config.toml
experts_per_token = 8
moe_layers = [1, 2, 3, 4, 5, 6, 7, 8, 9, 10]
normalize_top_k = true
lr_router = 0.00107
vocab_size = 8192
qk_norm = true
attn_scale = 0.125
tie_embeddings = true
optimizer = "muon_variant"
lr = 0.0117
lr_head = 0.00858
schedule = "wsd"
steps = 4371
dataset = "wikipedia_en"
Below are experts of layer 8 (counted from 0) of a mixture-of-experts language model. Rows are named router (the router's row for the expert), gate (a neuron's input weights, with its number), up (a neuron's input weights, with its number) and show model dimensions 0-191. Each number is 500 + 25 x the weight over its row's rms, rounded and kept within 0 to 999. Numbers have three digits each.
After each expert's rows: a language model's description of what the expert responds to. This comes from a sample of Wikipedia text that the model never trained on.

# expert 15
router:515474487441509476502525521518498507504513497452529526526479522497486534518502493474494472479478534470534487469532494543472499497482461475517487529504527500529522472499482524502547468515550511515517462467466484499479466540487478502525506489509536483479491547471518471497486524478455497468551520451481518497507449521461496470533492506499508471476467492520461518479508501514480484550488475493504473472504482486513480498483520494524516534503484484497545467513483492504497490456501523480489511517505476521524514473453543532475480516512514496516521481495542481480520443523491433570
gate0:562530499520494502474465496494490480487472514509504508485447486484543466488519487517522485505478488494481479474536515493509478485441465507508493478526476515536504535507492489492476541486477492487482487485507504522450466503501486495503498493481526512544477525500532485523515480467454475487504489519547530518507463535495515480537514517504534560480528470461461488490442503469505542507548485535504488500483508508484493490464501491505445543504476511493514523488472434511485498518491522549509495527515526545510413453521524468484493490498476496520505511513464510510545467516496490527
up0:501524508517493479479470504486497511507489475531484525482462470496524552476456523520501523514455521522482470511474481439504488508473487523482471524472496479467513547517465537480486502499447534520511487520524465530465518504499503513509523497494525541522505459494523478491472489517530464528525496526515488484498469472487531494484527480516457464504457500520511493448511512443513543502480493524533536469488457479597505502488502493498481518467547492538522489495508524483544476500511514525526518459522497514506492504471531509542473486457477533492484480473488509505485479516480541487
gate1:506476495517497455541482510521456489517521514507476529504525541458523482517489480480502501553483479473477520530514485487470505458491496494516471462489493494474505486556500512494543512516515521484536493496495500515491475490478515489502519550507502488490463497468505557499497466477489514526506545527497549516529467504505487482512540492499465519481425535498500492477533517496547502468527513489527493493483467503516509493472509485524514500509534459482518496474541475505512521479477502509485534520471510514525537461464535521551516538596489481545491530477479505539502475496509477541
up1:529535496496463502492487519537470516530470519511517461503491442491476494462489514477486497477534518521494498512503464532515539432572462469457499470515481496512502488528486486466509492496522534553477506495520456526467480504483517471509464469484527479495500542481502488535495519504460511469542513520489476499497531473496529507519472502479502460446489505496531505523510470499499497526511550475504472510488529481488500529498466451486530546541504517543500513538456492505479484488559488487478492488510520516500519495509473481532482485492488491470465503530498512513486504504500586508
Description: Middle pieces of Greek- or Latin-derived technical words in science, medicine and music, such as psychedelic, autosomal, pericardium.

# expert 46
router:464491536533487558530506505505463499468525511541516493495512496500454506511511530495528458557551539522523513531482513499480475499494458458518485503544511467481472494510478522486487494513513510483508512559458486500468542504480478495535508475512536499473465486522518475503489514507497516502518489487528489513476511488513489474538488497497437469479501495553533507532534476479519525489505483495536517480479463447505442507492489489467513526533512505522490512472526516506508507496474538537472504526539483444493494481511522507468469528483484473525515513535518539557528520531474483531
gate0:516486502546477492489511484482488526476478517483468534511448499498504476526523498511461519509499530520456541477489492455493504525507484523505498509477504530476499556521499525506481507492542547498513477533494514494512480498507545472517550502496505467502450501497476487504501499512456498464461510435513488501475513531501506493489483506504441480541458505461510459483488528492483514480511481475549485506519504522485520510524503483416506473449464460501499497541509511566562524508494507554492526519490445528502459482527518518487467500481490528499516474489502531493523515510485496503
up0:514464529486506446470481497457559508501499548495485502505478524517526514479504471524503514529506504475493492512504525506513546533495511484518482493479465495472506509479497517494527454471512538497514502510509500516506511499496513535524522486524478512461521512482474510483478539526532461475500530513508518524489496451462478491522490523488493484501538509509536540447487560494458529414541469514487525430527472503499536525489485482543518494507522488534488456497498513482537522482525492536519574537494530509483483483551508490449487494514522489531502499507522500525508506489486514517
gate1:470518504512514504485548507445502525474498527481474469503471493540489488500530515483475467523484510459493527533522516474479474524471493517500446498542507482483507486528509558452500509474501527512451499478508513513463528485478500494533499474493465539494477478462484500492513495509506505524471495460509489491499474483554527490518487503550552449507484488494518512485503533493487437483529482523495481484483447474486517477523479471552480484530509489512491505471495496482494522482494507524522519510509490533523524517501512525489480542502531507566467471446486438540498472547491466480
up1:455515505511471513500493491538403531503518506461477455510483513527528490531543501536447456527515514481504440471506496458476478533499503497498494469446476467504485502495492519542493490541515463504481503508507504463488447504521529510496452495520506541510516496517515499514478513531499509515486463516570501501510513537502476499536464469492474477491513458545494535485528535502452499517531514495502485492486493532480521463530518464476510514486501483484540462497476495524491497479486506498472519499482481496537508497489484467507473477465541501537524515485497496500531462512497535470
Description: Later pieces of personal and place names, like -ia in Yulia, -iv in Tel Aviv, plus common first names George, William.

# expert 57
router:501547491539506504526493513508457555473451540447466522489504519529525493465537468508501528532544474468522485507550493509488497487466529511508491539481505539510489465487496520511449514507491505523470486522489532501493476517479482490530510532491479466514486480527471479514525513542512488526491539516479503486554504525505512482499529499501480546504497509461419534505525528496476484505518520497468475472524508467490494476490465460484520453462534468447501560503494499515522461512447471492519499497474500518492516497524492534494518498488522491496524547481527482515516487537503485499
gate3:451494440503476548480475449519479462482524494504520483498520485478546508554462516515530481539524485508507466531513532479444495494476498467519529504522490516495507500521516488510494500478511494487484496481538536487497497501471479528490488521475467497516465504481499487524511502496480495546492513464544506488509490482466514494472460534471493477509524494476483524499500459487493513495481509459516507477481522540515490478482516475523494489530469518499525501490572500496481544511481570497462496495504485479497509482462502525478450521511457557517491506540534525434460522494477454534
up3:473519487512457513535523524496464523507501504461462494499450470506503510498527491516510483535507497522529520520502516507517507497533519513478473486524498493516468508503524507493514540527521477541474562467516488513516524468491490511541455506507466512457465445518538497514495503510519504515492448507484478468466460498488545488529508528476516525468506528519449505455524476468528535500427477523554467448495483490496469553507493489482460514515500487501513513484526492480489488579490506555535488523496498499511517508479531513484473517520493512461482472498511515502537482475525496493
gate4:551517497535489521478496486459522532509498551499496527525501483454468507515487475507500484475495489521491548506498553470534516526490491505530449485511497483532511499499516482506502491525497487530491489461515469512505478484493495492513473474499491480503492511537472517481481485518442546460530518526486503521506489567538501567528494507475479511495485536475464531499485459527542550526510524504474522514491498487527479468503463454521522506496499466515468478523499496481529487519493508529445453502500519488520495496520474539538487471524466529476539516530515426497476523464481507523
up4:480496529523531492562469468471530526538456494514555503502461518425515519485489497509458494521499480530498486483510463513477532520493507462538484507486531486482501503523461462492493533501513516509489531526480552507481469455495509523460506533488494481481523524456462505503521503474509477508480501499544518533496492523507506514476520486500527527506520525469522493479500503524508526497469483512465549486519481503497527506482488501481559519471502498513494507493532519478493526482488510436524394484485516520543495523496462517523519482512487499520541546520471506503482508477484508485
Description: Colons after infobox field labels like Time zone, semicolons in lists, and table pipes opening rows.

# expert 31
router:465510504509462508480528500453533464496482520512517491512518490458486471489487487512529496491510550475490522484484468487532494463486503497499510496511494465486511554531484549500503471461469518541482534539506505478468540527492497496520539471487538506509452525506465477506499517518511552482484475471488527483482479485487503478541508454535464473525552467520518522529530500486496521488509507497520505496464503486511505497492498517457513460484522498516527553460526514511482531502478512568472459504513478503474482559474504501542489510449496535502514534552504527512474497535524516544
gate0:495525466438515528493469500496481515520500532513501499539513507493528493505511542488481528473470523479487506477516523508487551493493496473515504510475472559541523510478531502523492485483494464480498483506501500524490540538494503516492477488493484499487468462543514526488465480518465486507461459482476519515510470480491513529480512577562527521503459498517506532500503509550519511500511493502497493483484519528443471482472500537490464491469483512520474539448472502552509505464497514495480491497524518513497571447520512452454509471494452478537537503512504522528490510518477521497
up0:468490471504539545458448547457521441452464476507525507490515491445464474509496470488470438530496506534488493537424514474468476538496516485458467491492492517510528492519515497495500491459521489488531469512525520524489505503501543496533503504560518482481492488470528488502459493468522507496516512509481552515483539477490512484483497488513512503495492517484482498485552543519499508473515501492473512565494515517499521514475495496503553476516480523486508458505528492512490476488487473499517496556501505535520527499495501475520511483479482545506482453523516545496477489507477487504
gate1:494490546490495538480526505475504526500497468481509520479565491515509513477503503495502526527489509474471470490486487419532472476500487514512476486498494496506553478471505475444487500527476517534506520491504478497499565529457546535458473537473479533482472492484498475508470493574511542494479498510526483507480523494507532539494495512485511479540482472492513485498479489510506491485490539511467484468478524466500523471465474519498469472515502488471480453507468472509492486478521539508521490474547501545464503506506484451588504464524489492504476502496498477488468518505494509515
up1:476458526450540470502525532488485491464482452490517483501536496492445445522534508509473488502476482429559475488536510517483485523533442505479519483488464519499516476474512514496465472475515433519525507540494487510517475536532532513483518508546512505469459485524459438526499457500522500498480521489474542507519475477509510506512509507496503488521552478506504503483483482509524500508513506478552525519488466457477473509536478526465472473481498506504510517520516487483514480509544489518518482530485491519510517520504509497494486501534513473503470458501458518503476496482529508466
Description: Middle consonant-vowel fragments inside English and European proper names, especially places, such as Sal-is-bury, Or-k-ney, Hart-lepool.

# expert 32
router:540515501493541486521506468452517506461535557522556542529516461452531500465487498515512470500472503481532508495511487508504484501505501510489485522460483492476508527489510539524485500480471477516479466492496489526509480454565540480504473500515503537470499554487504487518496491525521526487508500535481472500530525504489526542477489508516502520431517504487501510500497535513456495526511425452456503499494490490503526521514488480508474528550504478504485487481449503503525498485548480511495476518491532481488532516532459472474482507534494487477490539491449493448487493465487519495
gate0:470519534516499514541424544519475486521504536526506490480518431486507489501528473528518476520504526527529477533509491486516474489459470495495466528512435499454504522495477516486463511494525526495494508475524509541521524520525526480491490478475491521506495511492536523461491494509517511460539459507536483531491518446514496493496493575512498476514478501498522484469522477531514506503503479452529506473462536504534502517511491532517477464513544439489486475473504506527509504517491468531458529503510536498501502440535499509517508491491479521531470507515460541487521495512510525493
up0:501491526527477532490507502537505456541471498525503473482523496482482492540501493481527523528500472537484469502470498511483526499463506548484483475531497478528515524516474465506518484500491497515509497539519506467543511509523471492519507528484493517528539482519507541458454477505526513540526572532516494540486488500449504485499465499492467505483491530502497565494529512542503499474474449490523498541498493504530496534489492467510505445501515498472491500520510466479471496537495458500515529503522487512481500523504496526463533502475549542503427537475493530474515525538456513478
gate1:530486470506476540522478464488519515482514499445522551514516511544501510500449512486491523501502517553497539477482474451475527494546471486500522514495509465531499459521486527513533476549470483518454476516512531520491462500535517529530451505476517497504523507494512496483489493524523505521533498491496445512474490482486506529505459490470459501550528523460460499482476485496527486498510487475468502487539513499500534492536472469499489514494482507530492487536484484536518485503496543464531457469524544528499537531496490500473519531476489548516477493533471524442478508517501475490
up1:483517563487502453463533553478495530484482496463498475516551509486507506527507451527438472515469499469487514488534534490516485479516489507510524528491529466506499549526503465489511444490469449495528467476506516497469497470504492520489488494459525490477495523477449463499545479505484522527498539540487475524512514497465535521523476511476486491476467467525469529496508494529508473511471472513511514449498488499538465490523486459519515512478527470482521535516490478478480512512518495473489514521518481493506452444490497464504495485481539462491534533486450490479511489506501529503
Description: Word-middle pieces like -est in ancestors, and adjectives or nouns such as Cup, final, public, national, best.

# expert 39
router:504497510519523485532511497514534529448503456481457558441518487497517521481473483490480463502487543458492522488516479515534495440464538500496517515497489532504470474525497524473503508505465480486492476475502521506527491505489499485564489486462501483485479491529515515510468520512486466472496534505466511530525478487512515475527478470488496553544518472480453512481503547513508497492485495519464513515501495478506516510533555478458510460460516514483524508479527474515463459476521474523469476495490492450518490530511506515480504500508538471548515473461513531511543457515516467468
gate3:501514461481539501479509474492505471550520522508521461483505494483511485496487501505492465545497521553479477491476481518513472490524495519532538497502459497548477477517494535508467502458537453522507506482493478504495480496483501512474500521484539507491506468475516491481458505511537454523446490515551474513531497507514451487512501491494458458520496453522485521505504485504525549522516495490515479495484503512524505528532541464475514487548543485498471477479482525520488489475505534503460570488492465499495487514441486513505538562487479491494442469517460515482499518463501465485
up3:503504513468466499470507510496543473490477530486509460499538515516462495522492475515511474534452514458480501498527520529521489495511504508502508576518497512480487513450538509482513533532508516470492538525495485493548505453518490464532502494501526491551476527482467510526555503511529485460481542483554503479467509509517517542483487447478535482515552501481491518511504501415522505567520488464506520500530491485498529483502505489514506495500478471508478495527508483478494495502503468485540518484498538518472499495475453513453508481508468503495539524510498490534491473512534515532
gate4:534514543504524475505501528470455495518460490524530443503522502471499439495471488473486488494507487496497538486516475454535535525502499496524530502503516486538485505533477432484500476482493483501465497545506502488539496459527496517482482467474513513510469527499503493487491479515463504456489545508479487518503514525471490522478480529510470523567536539526474524500451518528527529484461511526452519491524522494475487533496479530514490472507464464487466495554510542504501506487472487508469468492510487493499538489503443487552496507466474506475532535491483501506499499482497460531
up4:542501482541502495485520479434496482507448544484477549510518501465470471546502552545531530483483493549486525505533461437524487524493520514501482499487483530467531495531479499481494455534481487542441509540502508517462491520534518511491504476501493505551506496511513519494513489507461481515481452488519472479502477503483492454514462511509481515492503455481498529447469503524527475513517505510487494511506518469538520485475461530518506487507481485494483486475498494497474494472507456483482453525512518524483477522491438490511517510515490518513552475487462463496495526487502517518
Description: Pipe characters separating cells in markdown tables, especially after Year in header rows, plus row-opening pipes and occasional articles.

# expert 23
router:516496447456498487497477502488511540496486493445497506495527546531520478507469486530453463489511499500515505514468486480512503473507524500515494485499537457518501513485500483516509505519485517486534486477515537526508500502480514483476494473491461466461493544506475529479526532475514451532517473516501492499508544482524513523475533475478472497522482513494501510461509536521513513537483490509463473485550456476509457520509515543520509508509467560456447532529519478495495489512491481517506494496519515480514530514499478520514541458528457554469469478451472480496514506466539576491
gate0:506446478474492487523537488481527511483448486508535501466477506479489531510496473538507493510511453507504516497516479481493513509524497498487503532481523525495506431482557513493525531495528488526494523474472518501478474485564521499481498497495486569501483433520537532545524502493521566491506450474496517496492496470527485466505528542498541493511502493499505510471475465524541478456510507532507475485452494505528505476474485477490482478490506509498455539537517476505555474488493488510499504485513473479513495473475478464513494468499499463530501526497538535497479489484472458548
up0:516492470476476521496506443519465532510504553478480501488532499522527523508510529566528524482468477468542466524462497494523518478551486523506496549469508478512476459528484483503558505468511455532494464504528494482507482479467488509513521467449519510516539492547504507478502479459506509498476470483471529474476512522500463507484513503503480521513511487498491493507506512481485504506531498499507494471490501466474505465526494496458457493577516481477527534494489459475478485479506481496479475527511495531523499521485485455471488513539490506493524481547485504461468536464562490509
gate1:526528480514483479498478506515485489477524520480485556520465497497498474434529490482486507519528499501505515525527475499499472479484494513545494514506497501502513494499553459507485533513515513494502457495508537504442548511502490481458486493532515484458535484500494482465483513495498516523491549498567498539510437508507453512486501483502503485528482504495530490503505545497496540455526488488532520563500500492502538501468492524493478462509507502483465516495475487576500505510487493459500467495446473513430478519505483541532548465509504500520480495524502504474474475486486511551
up1:525546495496493517504508509489480474517469499473529483457508528542505525429501542516464491525520482512510550450467481482535465470472535529496502599522548512502488485484527532500442494502508476494504481517496528462480538523484500513503483488529502491489501466540515495420495493512511477463500466519503499491520488491494505489496493484537461504454494502491498478543497479499510536527505505456478529485512492536509476504502494485490516531490494509560525484469511486506505501467511479490478517491461530493512429518501549501539497495478511522502484502508488494489470460496497523527
Description: Articles and possessives in running biographical or plot prose after of, in, to, such as the, his, their, a; also ual.

# expert 61
router:534449522560494501485543521469482510525477485522490495573493471473526510482450489472494498529536529539540501504489496451464528478505498461483506515518484475487486491506489528483529457467517474499524487505481484497477510531506510504545509480503519533490502528516508474477519532496487489510518467492493493512480504536432489526488463501531467497482516449536529517525540464486520478470476454504487468493488465475511471514496501523461489471490483486505475483486524528512515493470519518504487512467513500505478487519491550492461478498490558514543507502513563525496546489530484462538
gate0:509459512523529513504510497524479506517539460502524523549521438477560537507483460523511517530503493547482503526475515526481484494467455507496476540535513508490500481504496539475552492475522516528523507486537513502492501485494499566552490524494496495522480461530500492492482530562506523495488497499482491504497489531462489502472514522488497524517514522510492509514491468532451511458506504473531510513545512516528477503451479522457491519506499482508541533518555481514441522506476506508494534445497492484493526476497521502460528515490523524515476504521488515432537492495514514470
up0:509482493525495497515523486495501512469455493493496509512497507520516491508513493533535490511506515500468520446528501457565465517475473500453500529485493498476488489512472452524450519482441525497470478489465480483495523518528490514492488512475482480537481477517468526509504513524509539466460507513539507456497522494506476475509490509517476531514496486436450525525507519481453477478542550529565519514525509557507469503467478532498504490538495484494486502476496518518515476514475512484479452482476498518499491469510506537518562478533486529525518529555484489461476484477484496524
gate1:538519515515515473487500533484486466538520528511473477498479522506473453530510525506468551457488540524496505528510499510523492502484493461476508492483494458478515516478520535516523515524512515492446491434497559504524493529498481498501480478514501534509515515490491476510508500490516493517503520519498473518504490479478541478504457519520474505485468506504492494493503499465534513502500562450476498498490467515457549478487475584519465513501480510445537458491516498487512530533518542513459476496466497504517518491505518459485498541517511514504472489531510511549529443502494434510
up1:460491501478484503463491517524508455519494485534510517516536501479465488477495535527517469502471485491510458554506514547516497536494479494514519487486469477491516476474528488503509484513499491471497482486467456519504534492504543538538493480498509495407497545483489485468477479501480451517490536460504480502486542498477489476499532522494529530459499533508508522498460512510514469496529524511500508480524503492495506458496527508454502511519535443502509468539480535505495508474515523442497526536514580516499463491523517452528500483496516458487475521476516506469541508503523475503
Description: Interior vowel-led word pieces before -ia, -ian, -ation endings in place and common words, such as Neg-oti-ations, Eth-i-opian, Secret-ari-at.

# expert 11
router:499469436441480475535488485495472567459483470465486485447537554504476478487520519514495480551515465497507456530505447468519494463488534525510505480502521471466491510554496502527523501473479478498503489487495518480509473500481497477486466425463488484490518522509463535493483528479521488533482503525480513494534527479509482484460556457482482502538503498516491491498524547515506496500512472507482495505506495461497481548517502554510520492524466511496505527513492483471511509530497475527509468480497514492504495513489503493523493492508469522502492492473524476538503488458506541440
gate0:470503478510476491518525520531481516475477496513542481462501521477487526526478507511523471546467486549482538550521491476465470555460499470484532449514492507541472484518513485525503488488485517476472481450497538503467467509515487494532499488496533545513512516532454541476529495489513515537484506476477539488500471523455459496525517471546491481501537489522535521470492468533511502541506489480476465510460506503491497478529521504527473486484472456499496481492539501482483491467483466448505467489483471519481484469503504461487467528536533500507462521506484503508504471513480509553
up0:504516509498512542501501504445453495505505512502514478526509500573488481463494484490562560506488531508520494509535468534480497522448502474513505478463497520507517507492496478482534467496497516526483519430481514501456477544506524519483491525496498526499503458522492500518466498471487497465507509479513521478490498524501473495517539475547513498460536507494521488510482490520493542502509469506494481511536451488494483465515516500506574516570484519503505501508466500494483541541520488481511525474416472527466509513495519488524485506518523497518465483499493560538510503495485524495
gate1:506464488510513525490522494481505539494503538476510499514512512489511511531504529510494505487537487478504516449486508503479508510473537495488469479518543467500457488553490538489520458488560438507529499536520475483528503459492487492488512499503514519516538500547499515454456498491479492493501524529512543421499571526501493498479537523491475458468504533489469517515512488490497531552485570515531487496518454497439483523525497524493497530557499518524532489516487485492489500484523493454526529491482508499519542453522492492520502495471490499462483513506521507504472482517502499512
up1:539488471446523486472466509517488527503483532476444497505484517483460505523485487456491476503490489525503435532515498468501494495494519503478491445504507479500487493537479495502487524470496513515453521504491509489503478558483529500513515499503499455473496474499549502494539494497491512507541489459484523518517562496519469484511520600488520481526491522524477499526483497488523503489495510522487508491502475464472469507513500474490474531501494502531493498543539552473551454507484458522531483476487507553491468510468501493503509505529424535465490500516502526469482508512502481495
Description: Articles and possessives opening a noun phrase after a verb or preposition, especially a after married, hired, owned; also his, their.

# expert 33
router:480503569514520477516468543502500468489459539476518478516475487490500514517516508478570512485508522532533538494514530530482464529494503476514500501505494481535508504473497496492482529528520486491516501484525481518529484523514553502466507479516498522473485510454543505512520491482488487529518512505494530527560466474478512484511501480500514503500462486488494441453451489475508499530489489454487520482482534513512495489448484462519491508510495519529518458495479570486515509530519509508483492447531499503519534516478521424462509467517488523506447516474481466461485488472519476496
gate0:477475558498493546507515519548511531482488483498490515489506502492523464553512477509484502525479498503502523453500470467498543486495471487528468485543487497490506488508516496479510503501493490504509460510514508497526533495513499520483518480515498460457516525456464511490498477505454534448530530535534482481509473511557520523509514478503483480493493481508524505471522478511507502474485497490566496506543513488493502424446518495519446538482464502481478482516475485500492486506466496491506487503476530555478523514539500498503431480466469451455504498449543533499512497511506473533
up0:546490520505502500490509513526485506523520524494507520492475510489485504459444516485506524483486489530502529544470523493532497510525504487506521528514468519509485486525543467488502490541494475477501459496501495518565448497512493514518477513542481497510451507551471489479435514471480513495480439502482500450506490519515520533456512493511516532514484460473517545506482503500499533532506473506498497503515496506536453458480479470523494506490552554504442515465478486522535512476539493484474482517546502466476479509503539512502513489567489464529448543524512498510489500498501491500
gate1:532490533507512493516453472523529465533494495488517493494509471504552517520469482473483520521518529451489478486522454490493493489463483495545483492494474452452480491432512474476509517503475503528464467528518513520486506562535490518505490526501496508457515500537513550473498480503470480526503483513477531506496521509503465497475464483502510442524519550530515508515525498498496486521507488521509492515540521558536521504503486532520512475449489506502514457500535497547498534561483507462495497477518492515512455494536481505482511481478517494473512519569517492535462481500517491500
up1:517527514486494531498508540497508520498481511512502477491531517486485514490480485491500563544479499531491490532530420545488529453529494471483463479478539513538513498495470485544517526485532513519478513473490505483498494453540542503552477471470467437472528501466495519513457485511524475544486520464511478497504508506523549474497500499469552507499507463496506539460468477529545476468501529500508500493488496495474462517509484530505457474507484514491509471463485497500507469466492485488473454533505487508501516483529503509500494540471486504568503491513462510504467473500530500517
Description: Middle syllables inside ordinary words like jurists, fossil, likelihood, plus everyday nouns such as car, ship, band, guitar.

# expert 44
router:487505507532504476483470498500518488464503481449517518483501509490557488507497527500510483543536456510444495526500484500495455489564490478474473544509493496491518492523507482479470497535496470477507505530519535503487492464498460490488527510490456458475503518547477487490523503498534439501490540501527508534461549492465478516467509511513497533533490509423499514493491503534479508496525475457481511522508519499510475502504499517468482473504517479479496560527522485514501492534520533478496510519501511479498491474520497522506525550461514450511508520459531486555518496542463557502
gate0:517435483484467484482465510490540510468505537502470489520504532506490519494504503486468507487510506521524519501525523527483504528532469492517493510490497498441451509517442478522500522489563563474510513459484511527500558500514522509520509533462510516497471504525459530491493481490535491505541458521528539509522476509510522544484503499531510490527485469515498491466515486520474538489511498500541500477509489492484440487507493464534429528454515490527484524516442477483492494520491541527475491488480533543524523475471523460502503500504529482521534521493482520515480486505540488519
up0:502491519511505487446543475470524514496472501514482549533476471493496523508548486542454455517487503497530476482518511507540494506474482497502517508522525515498455489484561469580486510494495471516541505497538509523549503516531463490474465507543504495512444497523468480476488490532491474504516494495536517491536489480532493500501464484472466463522487518497486506480464539474512551525491478522508515488514505556534466503466507462505482507466498527513501534510529508474495514521483497477473476523517472503533531501471543514539454550519462484511520483526511503510525515500514485480
gate1:486487488501506500502479477473520477526540502531515469504452496480525468501502541499483504530458474486467505509499465495507492442472512483472482476488504498505512517504471538467495510570524531496487500526446531464538563527477526496505492480518521546500529482529523518469528484470488448558509487541514556476530458519502492476466484488502539462496477512501511508551483500472524480472482496481464483513504489483516512484502512499508471521518454513514515532491526561500506536496472525533498542494531504545495482477527522497513508498476474479477451482500532509468520525513517528494
up1:481549490518534480536514498511476543516512538534486501491521499514503501521470523514434484516539520504507507490548490554458496527482490524460537478534516555514529503485496498555510489478513475491555491478500538518482505481514502473471485457490518490472502517497516483533516527482518545468541546539426438471505485508482460491497522555504466513471516519481490543515452493484520487522480495522506490496518511526517474527520517502479522533507520516501509504452485507513502456481539520523472496487497504462526463467517506471538525489492491506473497521529498505525501511503507529502
Description: Table bars, list dashes and colons, the preposition at for venues and events, and the first bytes of accented non-English letters.

# expert 43
router:500460509491482488497523531502499544503501512527517555467498538487496542496548466510504511521527492519531477512490499511454492505486445463531504507487559505499487497520480469509536514526464465471539468524446461451539506482460515497492506471485526495462508511497510496480488526510518505461556514523511510519522497485493474523508482498480513510487509517495515523536526476471502471536531489498516506455483478472528433479473534519485474546524511497492504530494525487477502506508482528520470538496541470475488501515496527466508477493487500505466543525540552521497506486567518544503
gate0:499472493491462464529514530527515491454485536520500527472488539515513504453518482512525539479476541523533480521518549484497479494486476520483534486526500517522484484531510468508511492516498473463519496507523513488516512507483544500495480528478502498521475501521449488458467477469515473517524505512520567547474507472486485478504467539480545453528488541476473513480535586497476467491558532508498481450499485521478494463480494494530481484502504498477489523486450495502480510496480486488503514472479507542520532480517519486500508487517509449488513503503448463486557482516502502508
up0:539498467518483491532509494489456497509525536487529504530519460531491479530483520465477544494507500506486497469534462503502446501457509442530513524478529487488515502513515523519506523513534540537508517489495494509513487512459462453462514476529503500501505531534512457521472519452495542514445507494464464458487515478480491503476520495463485488489449495534522491514517520499475532474477495485490467463493489498467513508538472500498502444542490514495503459464511476475476498517476503550497509497511538479517478511515515509485513519436479458490520518541507542475500546515459494516
gate1:484521469450499486465535516509499502503488516524518478547473497475470499484483466500479520449502486474511522523531523517516542464469491492520525476472484503444505491486501518469435493516499537510490504501508502486530528468544480540476500471511515486519507508471503478503513507500471502503481474491493501467479464500494502481513460480487456465516507438487494452513538527505464453505467503507523501528471464492494531521465484424473477491512515487499490470485473505497449512526453462521487500512523494513471516537508513526521478482529478479439509473456500528492513435536520501484
up1:488525436532479500461538526490510499520463510534526515507521490494486515540461504508553463498450503498510526484506519505505529471470497479512486507490484491513515500519497462504453501511495514531514464505545496487539516492523480527462466526459510537499485497478494542483499476486502489496507472481483507518506508528488495526470534460480478520511501444526530506481478536558528510482494516473522526486493474467494464512475517496487521524508522503490525489536543472479492505484529494512539505500559451523520464517542511549498535509567518501504568480504495514491539486461461523524
Description: Vowel endings of Latin-style taxonomic and Romance names in species and genus lists, such as -ara, -ina-e, -idae, -illa; also Roman, William.

# expert 58
router:535481483472497466526522484523530521544537433488496533494544499481539494489470489524464483538481505489493485495488477506532479509453545526511456496506459484499527493530504473522490459491496518468524533499513513548450501483464532489501486484494434485474481487514487468475498522491509494476510477521480468507477521457513481495483556462493463527487477490502522505493505524518502534471482483510508495541539488465549485508486474497526513494464489552449490527500528509500499520503497495508485478467483510465510511469465488517503538473520487527490465521446443489519518538501530536496
gate17:520517508471475510512481468490473504488527510480476487458491476470477496523484564529472530509462538498481479519484447453520503456526512538547519474464508440511484513545525523514499517500566465526491506537538553489462524515457486524498457498475477523521486525506522470499484517517469488452495535507483501492509535487542505462446506477518539501524451486525517478475550480465519525507497507493480512518484484498483506475495461512525508524502491525506496510511524493540509452482477465472514506477515536485495511507492489511513487493459508541494508498463485491477493492453492493478
up17:473492524499506514533474467494488535480561546501537514479498480500485510529498520513495487441498523515487501499458499477508489496522493571478512424529546450498473509500507499510518498511514451535502498505484537468484501516512537512497453486486549482526485497522489497480537514482450493521486509520550507509512520535473541523535491523529483493464480518534481495476535486490482512490479471468500527481505504464443497474525490499517492541554468495508510487479523480491529519446523494451487482497508510510521539518529520495551504501490480492539449484514549527507493503505477487489
gate18:509507502529512534490560472494492529492539494493505510484543530524485507504474548461476489520513474528538471518507476489472472483475463554478494492515527477447520447487548497495446520491431517491512527512479475511467479476517475479511498492510474493473573495512463512490497491488515474493462462519476515510522532458480496507500482466524466511459475476535505514488512479526504492482498531478487541441527500473485506466467503488454515477488482515495521492535520513462494540487539494498464474544492488525512538514504482509529498518507481491514492491526489538528510528523538526497
up18:539513525525518535553478506488505526501474484440481473526549497527478479517542532480517527509507529533486461495512502494497556477496518508525498512504517500471493490477459487466510527532527497489503509455513497492524509537528504498522541518521463492542500466497483474533516482426519462518513526467493529528479509470471516497467516547471454534495511503509516448505525508528508515486484466458518533520545515540496487502488498556511475493488470478484503507492466482503537521529509506487544466454501487487476517498520517532502512543467504527488546492492482479509516485506454499467
Description: Determiners such as the, his, its, their, a and to before a noun, plus 's in song titles like Let's.

# expert 1
router:502440475503510506479485514475509531507482501465504485502489483470493468495466485512499467518473497495491506474485506543531505507530492490515487470480482535514543526548493497501500510473525538481522492445513499495508467508531532506477532515533480506460531519489513549540497504485495484502519491503514505473504495472507501502501494488479535492482474510460469472449474537477451468541478527488480477545473498477514494492490495498545493531514503460538532486506480517496522471491503509521537504466500554524494538494518496473451489461565508565491522486454485470478470526444565501531
gate0:489511527474495513525490525496496517523461506577523494523466513488530521486497519502540500459486533518445516492456451481508489528534483491526515504498488503504509490539493476513494465465527504489477514543520476504476475533546449489540528510510482504520475511511500523477463425546514494507535521479496536552469512518498489510500525520502482492474482492513465564463527497460493505490507480487506465486498444517472476516514494471484436483499503489480515502513465491511469476479498480528517522489542495527493509510507498534513478489462532548474484467519519511474542470492501535527
up0:464498457522497531535499459472492535532478490474500518534501521463512497503510548508529482510526506476503461474490473525490517451468553515534502471496488492484513518512496508524536482473490517525503504465553489506514488495524525496442488522492529514504501508515515488523564554500472490479471504488526507526534527533479512500505519526499473502457494551530495491470482496470548464515510509519488538493527520543530507489541483556461512472531475514481519508489516534473488496501554532477479481475511527451520521493519482476515497485504453498450465513489500481466461474529520520492
gate1:488470515544515497505491464492499490454470512449484476483525488430501510519474475442488503492522492539462553531491521523513486521514475489476502494515476517473507488514538538481464545498523506510478494514526491513510513504531513479493529509485479528472554482463496506510526504475495508514470471484467503442458514488466466514477497505528499510523454489473548484509508499579490453505495475527526497521483492539483509503483482533528507487460489462502478512480470484515483565495489477530462476480517539520478511508487536480502502530512530502525497485478441496482483504497461512537
up1:481498527522561517470478494474488511528479516491478497527499489479522513508518527490501510495494520444543481458516512526491497500539490529494532481531534461500503490512499469507425476513484529495503498491490501499544506474487488487528555496517530451520553518480507495520533479504491505531520502446526481496463549480505484494512497438457483480522520514465517514496506504491474486510485500450485517523518517487474494486504500486527498516438516443516491474515476540470488515485542525503474487491484480501511562499519508491526505511491472491528459463528497514486488449573454504476
Description: Adjectives of size, degree or quality after a or the, and word-starts they build on, such as small, great, hard-rock, tr-oubled.